{
  "normalize_top_k": true,
  "balance_bias": true,
  "lr_router": 0.000988,
  "lr_mult_o": 4.0,
  "final_lr_fraction": 0.0
}
Below are experts of layer 7 (counted from 0) of a mixture-of-experts language model. Rows are named router (the router's row for the expert), gate (a neuron's input weights, with its number), up (a neuron's input weights, with its number) and show model dimensions 0-159. Each number is 500 + 25 x the weight over its row's rms, rounded and kept within 0 to 999. Numbers have three digits each.
Before each expert's rows: a language model's description of what the expert responds to. This comes from a sample of Wikipedia text that the model never trained on.

# expert 23
It responds to: Table line breaks, name pieces
router:492513476494498461454523467486504481478518505496501511527504482508475493547517513540486488533507511499498503482482502474499491469484500499468538456500493476499536490498492513465478496553511509526531455500462520518491483510514459524494445500500498507509528494510472518486501517522521492514495511506610489514474496451480521510502477528466557520538450519482528536507482527519512471568530549503515487471506489529476505508527522454458543527485507512471510496486525521493537490544471466
gate0:481492478517480502497494482490497491497547483511491537481481525502496508483480479535468517488512504495475516504479560537495526517478508479512505466510484502541549465487495522489533467417526557491549493490550499496480471511477484541512450454480549534519531463506493492476504472522496501492504521468522497511507519509463478537491452457501515527496465532527536516480464482506520500532505515512502494517499523478462536459546492476485500478497499488529526483518507553490527474485463493
up0:525547509515552524528510517502529489504487498508538483541523481497538491522479507520503501480490510511509469483457444490506495512460475494529495533506473524495552546475474530482528465485541529541484502498490481488480512504520528518490502449485536505500552512530498473509503521498535467494500509520502494495467482496483478504492493491473504478538527477546516536486495464492488530529511531490498505521500469531519543523507474458470475505502529470493524509511530498510501529543476498
gate1:513535521496529462513566535558526494555509553513517502508532500494513482518517475544481521500481491518536483498469525494497506515537487536515466496532506525499550537488519482509482475527476519486486520550479476521478520441493499505494490533501480525548526516447510496495494516483469493460506508526501485539468472539503500484471488556471485493485448529485504517515491452523517477500528496477525495488473500507505482509502513521524525508509498501518508526492507495524523499455490501
up1:495508488481542514493467529528495498522490552507507515528556520517510514478504497490505539472498561486520487475466512526518501488451523480533485520508512534492501492486468525543515486499529492546510549493501453501483471544500534463521485494553506497492483459518495510505520431518501541518453515490471528484511497507547486490488579485486500502489494549519480499531490514449551478492506514515483491491494546519499530517514478522541506507503476529489483499500509531479501534438505481

# expert 29
It responds to: Common head nouns
router:504507503511494468493528499531489499490517493503511534477471486470490489515463498571528541512541499475494509494502545453490481473507488478458541471465479456534511518456519484470507494545511530478512453463490477532470483507505493487515501479461517509525509502555491483503522515502521510484478486509511502491463517537518531528553441548484488470531445493472538523491476468504539520499517531515506522491449468513502460519508519518489518515485492501493500517496470500507513496577460475
gate0:534490482537492485453491478497499491510490524521518480493529522469499536530498505501532503501551521500496516508521454563485463470494481446504531529526509460496487498496521511477501511508478493430500464491499494541505490513482494478469498501442513503474540488554480499456479561540502527447451470472470513483474514503523474472536512515479496507525456508465476542541544492479497454476543502505439466483470498495503506495513480494546522516503501450466534484511513479524488478521466494
up0:503562494495482513480471506487544515519565489474532455507500528480491534540503500525519512514511492492531501522481484554462513497493470530506507494517523474502496514519524492480502470511483459467517497472495459506520495522464469486475532482479511495504504470545516487506503484538511500496446476471516535558459458488518471505476517497506488546481503451488490489498506503493493518486509493516456450543487457487449520508468459463519488553521479510478555498515562477480500489513508497
gate1:526502427522542495504493497523499529466526493499508482452506516442498509496514529539485497482540471481532480534499519532488526513466534505518489498468536484504510465433508525484545496504487467460536503470515498486448469532468510529497530492480503509456506492497484543515513491484510493511483498515564529495466489491491444496486454441534531514460488531534472512512514499501515507498485481512510539481450523518488504510513492494517510522512505454505493526465487503521530463524466474
up1:515514517487510483455528490498500489490566491485491489505482544453525511516488488521513526488495480524494517493477523488502477481517530502471502496488537481469483523485481457462500467482499503466475487523488440436506492479483495510484511504527490501530514518504508492484498514523490514510495487514563501478488503507552497497495480461473509549471463518542481493546552514470524526505517505554479509455497587490502515530491469522515497519487458510461488486505494531516513513482483476

# expert 28
It responds to: Biographical verbs, commas
router:458551504488535463471463496516484505487512473505478520498522485482485500513505526525517491521494481492513534493496488521506489481469485498432563502492522465500546545487483481512515488521481513486502482469486467528476516458488480534519481510478538458516520489514515497451491491510470524491480459513506509457480539513461482517513498548448504505496518463498550508544491511524544494512480511505509507476474504496476478521514508491507526536491496480540487509481493504471540485507502506
gate0:516520507529509438515499540537497534500491493512522525479510517470487488507568519491504516489470529557486531497485467517496479504508550485511487505566513488491528466499473538468486471496499478511522531530489483524488521586481467485492480500485498474510497517485514461498514510499482538477500528484484508482467550493508483494516510515498491506484495481487538504485487504464510530504461508424468506513535488489475507540441508506496517485501491481496512509508471478465492443490467494
up0:530522502456484528510472451484497484512534507483504515526480520504564493480439495503502480486524502474512511486498549500491474498449518520499462513491506449501477540534492483500491519536523553463507480497497500533517494523490502517523526545522512530468553471542560503510522507463486451492511485550502490508485475542525500514500479466506514505523566502502510505516507532517459494515509504505533500497514498510502483485524466529536523523525452529510492517449534491511485508491491526
gate1:519477497484478461474482452531455489503490505511510488532487489502470501495508466553520505454520463456515527496490506516544519452509482495476516519501516489484455587468513472515505526489502520495482461517495480506508496476495469528481531542484488453501479532533503489494477467486507460517497460517485496514463498506467480537486494524501508490550533488491520489523512500531479519528433500501520517464451458495506482454518530475490501512543463517516491474474507456508483487553487520
up1:530487478526480431487518499563497503521506500502515511532494494475477513477492458529558488483504505503496517479498446545504513481520526496486524499529480461483491572498525489474521498462504485497470454498448458516492543511508461491461529534487539464513497529492498520497466468464501515476475533484476464492504499520483478504510489483500497511543505515482462524538495523521493480528501503492531492470499460459468474490496498474492468479533454517478501487503482480474524506503496501

# expert 21
It responds to: Line breaks, place names
router:478526496515512514488561494518459486510502478522469548550498471495507479533505568501497515541509508467525489523495475502525477491521451551452516476494486462466527494501528548535480507491488517483506494520469493519503468500541463497534463479519498522488526492508482489490521478537533480495474538492502497538499538479495519546489483522463493492491492514503536540508492469521514470487502521495472488422484495472475494508489494498486511537481498492525501514504533499491537497490463485
gate0:486427520526481490498492467519488514504521456494452549518524539499502469488501507502498497516497461540486498480495508507453475502522544526523479496488510509513485529511487509462530531508474497474535472490518493526477476546490505525527518522506534499522526531483509523512463527499468487521501495557511539505550490464543471511530499470449553516527521508535509531481480517520516464521485506519487487508504492461473462505532481533496550498472479482483511522507500501525479491510483504
up0:517514489493480465515500549491493491522500514493510432484487516511483532525517521503450496515482516516468493546539487446496517493527497502456498495506466521515473485485474562483489530500488486459478478523542496490516523491520517492501515502457459506490490505476500478504530498524480481516459497483505459521454537543499510499509498513532500515478493507488485499488455473527516556495491507509461491513514474510530537453470524481481501515527492473477473532519483499512499525452541468
gate1:504557437466505474505492475533515493512466448479499517481523474502465519541446491495512509529556508515529506507504490489467475466531505528501520444500539498514481480548476523501506499510522549497464498534504512512553474463499500462507472531487475501490500519513487495575471499480531517530476499461484487446454504461532459510482491506495513505482506523517496518496464491521520523515485548483494471526501510538483492501474513462469488519488458521501495514502458485546504471495527505
up1:497492566552535506502487532442468472470508532489526475532465509479519513514534491509481492450457498490463515471506516505531526509477488508478467493460499519480510501507512467510474479511471478515513495477459514496428497512494510530511502487519486491517524525502483509472551556570471485523539488514525519548553516527475506502537492500507470490505486458493512498511525506451474495491538494504513538490470477461481497477516481539533511455488453474493528445487515542450486514509479534

# expert 11
It responds to: Core function words
router:464497492499482518459544471491481502510519465534463500548534518490460486510476508501494518477519487477507482468470509486489468489501475497469532537492437511514483518508511528462496451513552522460497493533509498506491490496509475539523498471505471533517539479525481555486478491522489518508485527492527525491479527501503495523504490552439511469543491451447497529520505470514471510498526510499530516491518467506468514504508505527509498553475521495493489505509512520490545448503521484
gate0:496476470551529526486494529511534510501538444511498525569455455458482499477499520563506503492518509491529530499468480528466520450448547520514524512518469504519518479524528535494472501439511477489476468523492495503512510520517485508462483543484501478537479457486458523494518485545490505475514502492522509435505510500489520500507482468520553468495478503547502496498443493495520493484449475454470511479486513518485507487496513488535521501513511500529492511500482526472556517497515452
up0:479475542477551478495503480471523523504532479478508508518504532469495523482505548489481473489481526484484503511492465553512532499446521496493498513463537467494476514530470496513529484504534514464517510479505523474529522493481540469486498484438505484461514491496472501572457494506521477522459451511518482525530479522476526510490503453517521515484505540521514439513498501531470530505528512468527486472483554525483514486536441502516524531546496492546537491531523489502523497465502507
gate1:514506517490469500484520511521528515495478511477535480538500487494484537492505480495553460482526450485454519493493516500491486479522474491544490489535480484509465486480517538466506487530502539462446532505509538490506470547487484472494501508510491495473505530557540510525539498473472469524467548487520505548486559501486543494529481558520515485459504522512483516509493505566499492508517519494510480501510484494473533542555491529549457481489502479469497550506489486499514549527493507
up1:497474532532523484491508487526501512499524460486468561493537517490511507507475507549479542475498520530491528512514486518480512484467497470506519522484505456465566460505516458513511518483486491522502515520513509515523551459511539554499504491501512487489524495490454514491488509478541453465487464490476453489509470510492558497517456453514475483543560517497547448511528490479497539465498471494497519474469518518448528481482504478491539524486519507547485501461555509507523501483452520

# expert 24
It responds to: Newlines after headings
router:455542473544496487503506482541477527486454496511477541505531443485486468512445538504488517499529502472519499509488501505501450475517489548473514460495496455493506486469531525506480486520493512481488463509527486530487440522524492531529503469498474518536525534528476494480496507491518529529491528502510496466472506478511484522484470533483514469458507509532513509535510519545531480500496488495469484456488487476494466474517506489508511513504514503510527492533507504503527462502479500
gate0:518513494554472515480508484556477530508526492518508506530525472492517525488515519519507474509496519459514446509484503514519487507489468563450536504561521508472506500507518541521529501537484492492513470474502492515474552470515485510512482515514515474512542501493525508507519500446501530469477495488505532504491459459490499501480530486475538510493506464501501482523483496472506472502506514518474493525493524483474479537500482487483501506526530468496463433510479481467512496481476435
up0:489525508481542489525512502470518481470455479486521502486476539487457442492449463471476507515459513514512537449514527491504512483519545444530508499462504480517456504500478481478474518484524559480469512525477509444509481499497516501505488495487514503500472492516452513503504471529510486522552501486493492501515542505506495503544474518498493499522497570507516517480489502494545515513473470461502514495522464520500498445516498496485532469457469531510528537545510503524492457498508547
gate1:509507480483520508501490504484494467522475467457498476511516479498476497499476518483546540523505547497521496522469510506474493492512469562487479492500499505478506512512541526522530505500468485505514506526492508491514457472495474497495460456510438479497544466483493505502501533536465527521480527474496480490521554515478424497500472516485474513487491530512531523539505530503543476519494506508445525482476497514514473512552474504536524542458473497504505463509526502468507470416563520
up1:498515498493514501527497500517517535502492499475488493516493492523483469485508449493513489464454462518517489451494486515502470563503509506545542509470540516511485484508451480516472490553469488489478500493495511511495528498460496472499481537500513511534477517480485487529490505500528504472485444478496512514516439523471517531498541487515510474497492475441483458511465486461505459502464490502491465527490463534495548499463501528480531485483472518535492488512492479496468508544444500

# expert 12
It responds to: Head nouns of phrases
router:472495520547536528510517475534462521503505480498510517455477489531500516511511511520505503501485480497520512513499486494535529441535468484440527470481471482536510524466513514509487479529514525534501486495486478516469487499493496491541492494493462490548483470504512479486494468490520507499508494507507480491496514488512542535524429520473510512511456502518518488533511514522503495544506529489516540487508455500499474486496510537524495533493501464515469505514486493429514464507486483
gate0:495528487516488485488494431506522509511491526501524511509510488501473527469502501495537475489486494481499512519510427491506524505504475517461501535468458499506511498460511515534510469464541497545455499509483489509518482463503476517522490507488486512539495481522536480481477515540513519536470495488556470490472502451513519493508508473490488510481477486511512491514510544467543505558484532496515471484493491486514495498501495514516517530488510468513546489496503463466485499482489499
up0:483524494452522499487503519500453526464484524482503508534507502579489466516527521492477542451487523518519471463506509467537485504462455520513475515489506536484482500477507522505535478523504537485524526488499539494509525515500482498495500524495526536493528513483518533537492515497503492519498509450513483506501455514518466491493481480469526497455491503474500491546525456494455481494474530511528499519521476489498482490521520532479496474549499498513494469520465524473510462514503477
gate1:523484469470512527432471482514498488482557499518458551497506530522515510490523441555510526525528507512538493513487483521510485502519489474482485537500480486482548509445516496546486512550512539492508453520442492526471497486523524495514486508490495489512520528466493516467526482535488521506505466492492490491498469533440489531542451494433522515492516514551507483500513475541512462529530506513471481508450492516490507483491507514510491487481509527484487504546482515499494483514489485
up1:480479495489474499499473507475457502497500491514495519511519481462479492495457515473466514525515517535457516489489499508474500503491496482520491478477530520509450476478509494472496530489511478504492568514493516476496482483491490538535520515484463513478499476499472482487515544470489478501477535503538536513468517478514533472498510508536513490480470483488475490501483516514544547483483463509536482484485504523513488499478474499482506536462492514537511460514529481530485453480518490

# expert 7
It responds to: Sports result verbs
router:488497468532544492487508470522481495520466508496501515465506503452439498558509510487525511538499512507496540488482495489520508491528497498489518487443460463465521529487509477468489482529546507501555482481464485519493470531500492513508488498515482459513507488503492487472468494485500486506464492501526520467468539526500520513570501502520508472510509498485493466517464531509542488509507580487492508467492503491490483476523488501483530489471515491501473545498502515499510484503481476
gate0:480533452477513458498559513487506489508507522433503514475491474504496463537519486491515477446518513446495548464496515484469475511525475495510531475490471418527477499458488523458502501539522533461534528440501523526470512527514493485486512502516520469501458497507489494485501492501493471533478504462459523534510517543494494493489497458517514522501505515490518471513455496481492489474514500476498470507494477478521491491484505449479488459516508515505541507517449507470490535529509446
up0:505508534504499503508520490485527485499483525530456487496499518497476489488482517491508490463502480502489524540503528510525555499489476489474521497527482528498510532472529475475456520464512471463476481491483542518508538494501460560496495495478511504533488495487529492492497525541512482500480519503518498511501485541542525511510502465475518528479504471552485498469509470486512445534523518471544539515514536503483473478516475523513521502498510483511473476487509522497540520524520524
gate1:507524489476546470481502501510488500502497448467490510458501467535542486520481506509498468473510530489539485502431500527481472470546487510526526475527446500475478484513476561503508462515469455535487538506521510512489491470488485546454485511534515497459520494417472508463513516477459543471493477458488493516576470488443524487507499485516509481493505481465501426527465487476477495504514532460507488491485512490465519470527533469503456455509518471510510488471522470492495506475501474
up1:455505524509496513486521468539545483525521501490505486492479533487489482503517517518518536464522426493519486520521504524533510482475518477469449484517512471513511511506541506517471501519513494528498498475504521506502450491491536475540527514502490507470511488531506504462534504512503523469545516463497461530488506478548517490489480523486488519532518538490494507512568507519483518499531531496520488479460493456509490534484530512555476498522532560469534517468501499548472491504510523